python train.py --d_shared_expert=0 --balance_loss=0.0197 --norm_eps=1e-05 --rope_fraction=1.0 --init_std_qkv=0.0219 --init_std_up=0.0219 --init_std_down=0.0 --grad_clip=0.5 --schedule="wsd" --final_lr_fraction=0.05 --train_tokens=500400000
Below are experts of layer 5 (counted from 0) of a mixture-of-experts language model. Rows are named router (the router's row for the expert), gate (a neuron's input weights, with its number), up (a neuron's input weights, with its number), down (a neuron's output weights, with its number) and show model dimensions 0-127. Each number is 128 + 32 x the weight over its row's rms, rounded and kept within 0 to 255. Numbers have three digits each.
Before each expert's rows: "gets" lists some tokens that make up at least twice as much of what it gets as of all text. This comes from a sample of Wikipedia text that the model never trained on. Tokens count by the router's weight.

# expert 2
gets: " |", ",", " the", " and", "|", ":"
router:121118085140113146120202112147130122188160146143166172110159151097117112153170049124167132167118136149163081056133186117164188119118110168126086114181166138204143115173120103143094136153123117143114105138137112122086135165085034156162110114143130116073151185180177110198107162093144142134153159123124159102114116139121152171147117038110105119182144149098094136179117074165136184146068
gate0:143080077094178105113125130153138135117090165159130142173146152065162114120134144094070076139128154108147103159138138174173158153173143121064189114083185108167107106127137105112137163089126139133120184078135122133149160144134103139103108186107133131111172150139111169151143172100130102172091130164152148108079120195142193162139145146192143168071116115166092131127173121133100122125149
up0:099125122131142118113120110096170126121080113191137146144138165094142113112119110138148147151132164187096138179148225168127174067165099152149151123114114137145128153077166107118172111073145122103109103144172148107131150098145102167141116076124050139134167138083070140151138113120064112122190150168132162140119149112099077091150127177133124131167084095164122108132196144110152072128139
down0:114151132166144160094115147138147110101173138173135174116054101109084125155105105140098113120144158110126174111089173127114163158121093119121101134149110119174187163149065094134114079075126100166136186152184127092048199119125025130149130057101103159137160130163160071136096132168144133146165117156109063103171108124130127113158149151144092122180190099131178186102098196105165077120066
gate1:171105094073158123165128094156161137110177195175135148132108176137130136100172171124090187154143154117208115162108120107103067122134098089161080113151129093123141141118143121105111158151130065131102095111039078078138083113186106146115194127140152076126114113077144158140143129103116118158166178053111081106140165183076110128119109119147188150153140107138147147155138103121168086128091
up1:093105124147106169081138109113156149127100095136128148123151163080091050094129111158171138116129100094148095130051126136099118083088112109166134133210144125151140121132107101181102217073097139144164103136110145162096111128189166127093125157135153130158104170149111134122145090165212135162151115069148087172138201147113143102133121099100165121107127133149131167108116075125063084138081
down1:081128137132119162107107184118108143123133123093074173118105098154125188150168149128121091146141099121192164146120123175067184123120139166138056186128113147148145153106152127134122147080088144141174172176103133152124125146148159072147042123159176160123103105177180108071132106094206107128114157081089145181164066161137104127164119139139155146168132078083088126084146182151113176160116
gate2:136085080101137082169125159147089119062141102100166162099147106108155178151088105142119125179124103116158109138128203111154114120165145173169130149163114150144122113156132115161156093157112120085141120127138170129179174159177098139128164172168094080157153118082113109102168130104120120152190128128110157134138087084098137150143045151141200138136134160096118079129113080176134135108167
up2:126091124110126152111127157142112129173105086101128202101107169093133154108149111109078179111148138161135101105145128114191170159123103152118075146126143144108167136150132137108156087084138113162091077140148107141143130165146104106134032170134132206107115108172160143095147130205121193144142158117091117065151143134159099170090184107176133142140161094144148129116140130074149095167093
down2:141126118142144088088147132136182103169136179133155164124085058134074106147154136157157145105150103190149114170118106244128109144114143139155189144099146114150140146094088174110133189202121204122139158171113110177113153115132104082133147081180167144070106146110080141135127113115153125113155116169178139129151148152165126177105124154100094145100134163140136141117158150089133104144100
gate3:078193135179167173165108151081064073082078108130116129131124111130148127136123145079117127163066124141091187160129174102134174112113159099118121113077069123105221076096140126083137081192093125146120103123131103213135108116150113120107144120084111110076128082113175128100099132123184145169218088109100090121142094093104118080140090110172173086114095150170076125166179140118176122136069
up3:153179189184112102150096180111088209099150170138086127112136142109155196158170149103114160125120105154106129096129154153133084160113130130133154111106103207132081089111156088136078149163151116192088136133119088144143117090173175216131165092107171093123092117164122097179118120115080168124132138145072152125169099085173140119143083093116100083142128129124114108091164040174091146152202
down3:126170141116129142123097131103124114097120088191125154107139083188165124123086122121146136056177096107102131173099144060098107110123114121089098096086051115120172107132134128103119118113119136135078188135160091183134169115097128122115145145103106164106064112101153103102139087122116117126135112190123162184151116165098125175112097111146123124140087158153143117096130123128149157086128
gate4:090115113188120138054126110179167093121084130107084096117157112088154148204129124123057087073168115125146145158065168150133185147168147163149168142094204092184148127081039140088118145132132177113082151124110190134142165133134144129098107077095111136135128090139130135149147136130120123141101093178148104157099123159104086119164117097102147133129081069116078209151146139131165120120145
up4:116138153092147158099146228146184092133054143133154100138144150126118163120147189081162125077101105146103117127107185144141100156147108129153169127155171129107144059117088180179099083209152171066159135122124068138124131159088192149107075114094162144197076152187144103141093091095097124118085079163162161143087103138081148147107133139095129098086072111136148150116102095121113148118160
down4:112113143134138143077073173144141150183115127118083097167141120064151128097126128172172120079103180164165158148067121156164149100120075093092049140129213104132165171098087114147134132126197165147158155105111170098115153128126136136116123136158157125157117117181160150182146098137142091124110126200231125049117192197146139136052124152148098127034119098130088145155169171126109137127102
gate5:167121072130059189068084116105094124184154157118122198117134118103156121135126130139188133117097126180067074041125102152131116102138171106125142121122109103094142091116079144155167097115081098080098098127104108157123131094111173083101127073134115132156106211116146117146175112131173080106098101178188145115074172081129097155164133108120135136156114111135112083145135135169113088138135
up5:085123109058069093109110125149063132164137122112143132119133126141084144118170119084116093130070119071127094050149114129084143178184204136138114163103149129140141203123134078119113101127122098138151093136140090148106098149081156192115140124082109121146137131053079148122184156123090151160097112137167125101134132094122130192197073110138134116134119112174094127101152114192184098170219
down5:163123118134151176125148135100139095129156178190126142139128140152093212115137126111151131180126069081122122149152137084160141124064095127119181042139132133132134100155107115137119081163102190090061163131142084167127169090160164129149115184155163163182125105131118154066093146062103121144182091152110143187097150157186120146092099102106145103161156160154184134142126136131178145122150
gate6:111100033160127132152092092166156147129147173155062186102110105128144155218168152141110143078180133114123089108138159165168082169128133073138160177114120095125051097117159144133156123093111110135135119076193161157178132140175128098134159125182118148152151134109112125183118128143122177118119122119173156146133058084238083064137172129132094154163116128155090124095108113148093141086165
up6:113107105146126118078101130129143182160128177110118063170106154124147119059121151152137097186139148156142099150142115153118088100152109096136117146156174171096125122164084087091138125188161111104153144099136132147157086175181119142143143115128194104122063170142052161154129140227168108165180160111143096134152131161116171089062197145094120142144141088231158190174153094119163104149113
down6:155094121200110112069138116052102128148151122089163066182138163093151118125101105131091113155117186110147136117150118057106061112170053113067086126116173166104184105134175146128129122169128134088161076172157172131097095110162145177108174109120196096152114054135164166126095075114181125087171119120129152157127098142142128102089130130082066121130116148154166116134134125094174162161108
gate7:113086130144162116119083116153127143174117152159146120101096143086098086118113145139099100110178150087130066110125133183177148137123115126062169142125127133086112162094115166143104133097153142121136115116079170129109087212162106132096105117087103108088169142120116125175120107085114108161130151077133120123044124112102099128145079146141132131192147116164137103175121165119139199165097
up7:100127155127156175112110158119078183138075080169105096138115188096122173176099152126138148160092115135141055163062070138102096119130130139083108172130114140190088122133130134158164077119120117096176150123091106138083155133118157089169105160153191104145113156131154101106089184148129166123111128080100127128117152137142142100155108113120099186105148195135159150102126172111060118156099
down7:151193115143125122111085122154110123077135151098159114199123171163079124125162119134116184171184081165123067130115081078106119134118101145083128088154096085207139130105113141121117092123139127092215095137132129150149124148158123103151094074139153161129137137078167107131086138104150120108093140191129136202068093112091115154075159108089131180095084162138152117094118125091107104102128
gate8:123129153108148178178114125103150129151123109076092113102142121120180124129174143111124126182138160117173128149139074111156189124101145150106119123150179096140072104142150132136127127143140083103157078132208193074105190154126103181159104180142105119105118126135123166147071098163121105101140155082114117104108109119168141181144133081144156113092124130108131133103140153075149080134208
up8:105144165120104130181175141104100153151133116053085137073172119153131187152087135139132123119100097140145169145126165177079164097173131107150108163114167105110149167159120139101115086056152157149184124095122164054126095103090077117185139103108135130180145107105128114167132122072090131136120141156104090125136110135172141066111129186148150153112163185158115148143114099144120141155162
down8:121114184113094145122155109137155105125116122129176102084095094143124080110203111130109100146125166120082098081113105000094134097205111138181151101114088097086112116142103106139190104099108067138164104098115131142141133117127049105164155128170116068125116140144126099139065114113132127125141123140168128098112161126087159140141151116153098095139153101128065117168123081138121128132133
gate9:107146080124118121134141148182096200119101216126173128109104174170123153171130118163143229128136143183114094115101170158076137196134152110102118114168117086109113154143128127109093139118130101099160156130105130118073153122138151145149121152113092142084103167117146123187118141111098174115148216123169110167080139082134119177122143141129109168074159137133146145204146190136159111131082
up9:148154142134157107167129107217162082142122125073133117086158133153118058125103161145177165157115125104141122163107137143119140128124113150154153163107099134117114153129123118112126110128169169109101149104131074141109112132146131156147098111098143176164084127186112156119167057077090191068089147119085136095167230089168138128047151170108109139165078144157142052122089117120089110124141
down9:159100091149152145100094140131153168124131163167175153107141150142147111145115166058110150152112141117141137131110113046127154146211146092168179135115109151127160108123144209142095101139113123185192121130079181172152149060208125149115154103112091059091153088197116150169082163132140147113144149148086184090105119070122117086112156124145191151109147127151087112165140134118149150167134
gate10:134089132188155109171119141135150108159097116121154101147100127135112100132171145106108096159134181084091141121177145120091107129117096172061189162190108165148120143083092194152117113164133165114136120184123109149040075140137089183070103173113088137143109135107124164126158137100151172174133094133132168118203150191078177143205165172153141167123139085119090110120118062082083109079161
up10:098114106119091135099057136127101189180065118153128089133152165171129140120127157113176087115167147081143164128185150107132174080092119111170137204135167091139110069094104111136114098163133170143139095166088121112136125095163156125107108133135137100155139084178140129115152177123152132176145095148199147129088077201156105134168151129153109144125153160066076100108145149148206158105131
down10:158082171201132152130102110140122097125127110122103157130197104110108162113106070153102181084133090111172149023146124065152125167109086112045112152107126156146127119117126109139115105114109151120066141103146124133078157134186161207167097111139167082179212110087118127108090098103106081149136120140123155078155144149116170116137128199145092096146217133097143149130140105108147160134118
gate11:130135109129113078157107126135153121147076141154113146096145110134142111105125135126152119148140101125188145184125132141173139145100159074100134080081109060108148065139124158200136140147138117073117151055114164088106188191183113141138126133090119125122123128101065122126081143186136084163149151171089104169165126149117203130091047116129132130089188181172152083109169121156128173129142
up11:103124127149118131138122153135119155100080122167127085128123110151112090169140094122157124183085150100126124154138165128197119106093149096123101090157116103157169106097150115106081204073127168113172105138123081134155129115116120130143129128164089115108153139182154045136127118160120120130119148151093129153138093127166177178146105113188164099089173190080109169135115125133134110122112
down11:134140083205131158128164144158162174137086154098133132104137106160132122194144097146177083154073142096172124155126096125149187104212142087114140084167137078121070110227164181124122089074189098126165116152107145164158164160163160133116157098089138111118179164162104106104084146117109127136115123169095147134088163092157160122134105091132193101129080223131168134142102137104095122101120
gate12:167173092058098107065114058166107089108133162163146085170079087063133165118130157081166107123099089113138162134124134082151072103134131151150087184127102207147127150148146093093073121083075073056096110114084157077139088098114119112097126157119123077140081136075170115102080176140116109100119128087122122136103165120045141095104164112140142193139139123112104126092082057143139080152049
up12:194115129068185086144132085157132145138153165178089139155101097145063197146109129105149088186184118161109137124158145141054138123136113116162148116131133156099163147088111139094184124117105202071112071094113171073174138166112131162124164177149091141100156219164097181096178100138106123119093144104110058139172164078068135196132100124105115112154154151132145142113150095092108133148116
down12:126154123081129166114080139163093106124154146114102089079141089103183174131113189131066158111076132097120127159113154193149107122137160131168152115099104069131145151135148134129146137141115010140142195138102099124128049103152111166122109122097149093114183113153159100128187129161089129109129147173150114147130131105182183063143124138168182117155163079180098131105120155128086087113130
gate13:126081100192113111055119133090118075179110167189159140121116095120136088117199140155117118105125153173159130113148156109136133097152149130071171160159101093156136116123226105099106161157146118149121094098152103048157106133123093129148109090086116180068118098142108114159134080105175102130110092120198140132136124121142165176122091095073135095124123111187162078157083143114146051145109
up13:127157146131106125123095096113141112134144139146149170183135117168093111105107128071116145144101128150187119142130119105045085089139113142159159113161113143133187137169107134120156125077108151122059165204126147087134133113097159144145142148153113126180074138130129125071128078133131112089109073175159100101073116122156126083103120115148111105120152149152148086153164128175130118140141
down13:171110115095178203127168103117141065139170142174070170119146103142139105158169152134149158058118094086107187095132107152132129041133126149087161169164135105186145078136106134116154172060124133165157131104128123161151118133132142185166108079110111108088170116095107104144101153123138141139096134195031117143049139134178074132131167191137162126138145154074098121152156165101158103152195
gate14:162148119117098166092199092096134081086108149087148129146077129116142147082131099100187139103103144115144087114135089136147063131096201080120094111128079108138125118157127086134121123204169172106131164094093132077138124214111087094113130127160119113058110150135134151153198092182123148091125151113183197131112109086125119129127076120123097139137132076173148172086121129175164087084158
up14:086038174149100119079135142148171124116119149107101181176131116156085106109057160121168198120085094085219105175165151126107107141161126154144162082129073138152063072150109085178120146087061099108179138147089101153140097056099138143118104096183143133042116142098069135132128082106106110099154119101156142127125117030107158113067165110114182147152110171119125128123124200171105125190124
down14:069129135137200097154093123099151133116148103139133162090080131101124127154111104141102125174154153104118155085101064169092179129140132105094133124164120139155167077073138109084093165163089088128092106161183204153057181142120084171115105176152113092136104193109095072103097125122089126114140120161140060099107128153196094203115175135093108098075130144058141126151189136114120134171141
gate15:126114093103105069092133132148099071112153181133069186146125064112156093126139102139136163132179149095144125107127126120115182129119150148124114114185070085156157095092113156125109208122134148135185135160142133108040122068149146156115141144141095104135121119069085176153146151127158135162151064109125146132118153148140080117127100117149132078180144084143143083101156123131109174122164
up15:112173127196148134102089149163179104116120094106147175111183137117139126109107097140137076139123141145149199150125136104182081142095209155121186136116146077130151137171133123155185131118109082137106149165133137148062165147069093142118152094161140105155097117118118108135082137118170158181142141120153155165141085140106151152144041097195147159157127156125126078130126146142170087148207
down15:192143114090123086151135103157090127149136131143147176156128210166081068171168208141118089137138131092148127103112104166070152215101112130107108174120124104158089132126085130113170167102090098094174143121148158114094106074159071077092110150108109108100129115164173158106148149110109088177132102105170116167138142122148099087153140107110088127153184123153084104109142057114131140134106
gate16:096076147171111165081105174092114126133153111082146112102147128175162134107135134142073104065162062065164123147081130130136117121150115143118203173116086144118086141126141067114128132098168135128145083185118088078196088141159140158152162129125109148104135150090116110079153137197038152168130113090110168201172122205172128137099113146098182140085106088165131074123105131171148145115132
up16:071125130122116146113127147139169127158126130141141080200132205181111097159127081130138149102117140136124084083138125098090161131176103141097108157144125101085199074129117146180164111111103175144115220115125107132085181198069122097154094138127105114112110089076113173121139129085137086098093132136107178102122176166150172130099137086133168139119107142162155083120116149114110147136090
down16:103140092103095141145093112153137135130119149109107118121140060171148144086180140143136151102120149145110065132099120162129043087109146106058140152134079123112197134074125151134132163151147105123125148083087125138121154168123122093145127089164107140113158098118099110131114126083139184131077130177134096076184089134074190141105132147097160162106050118152131134130081100129167189106122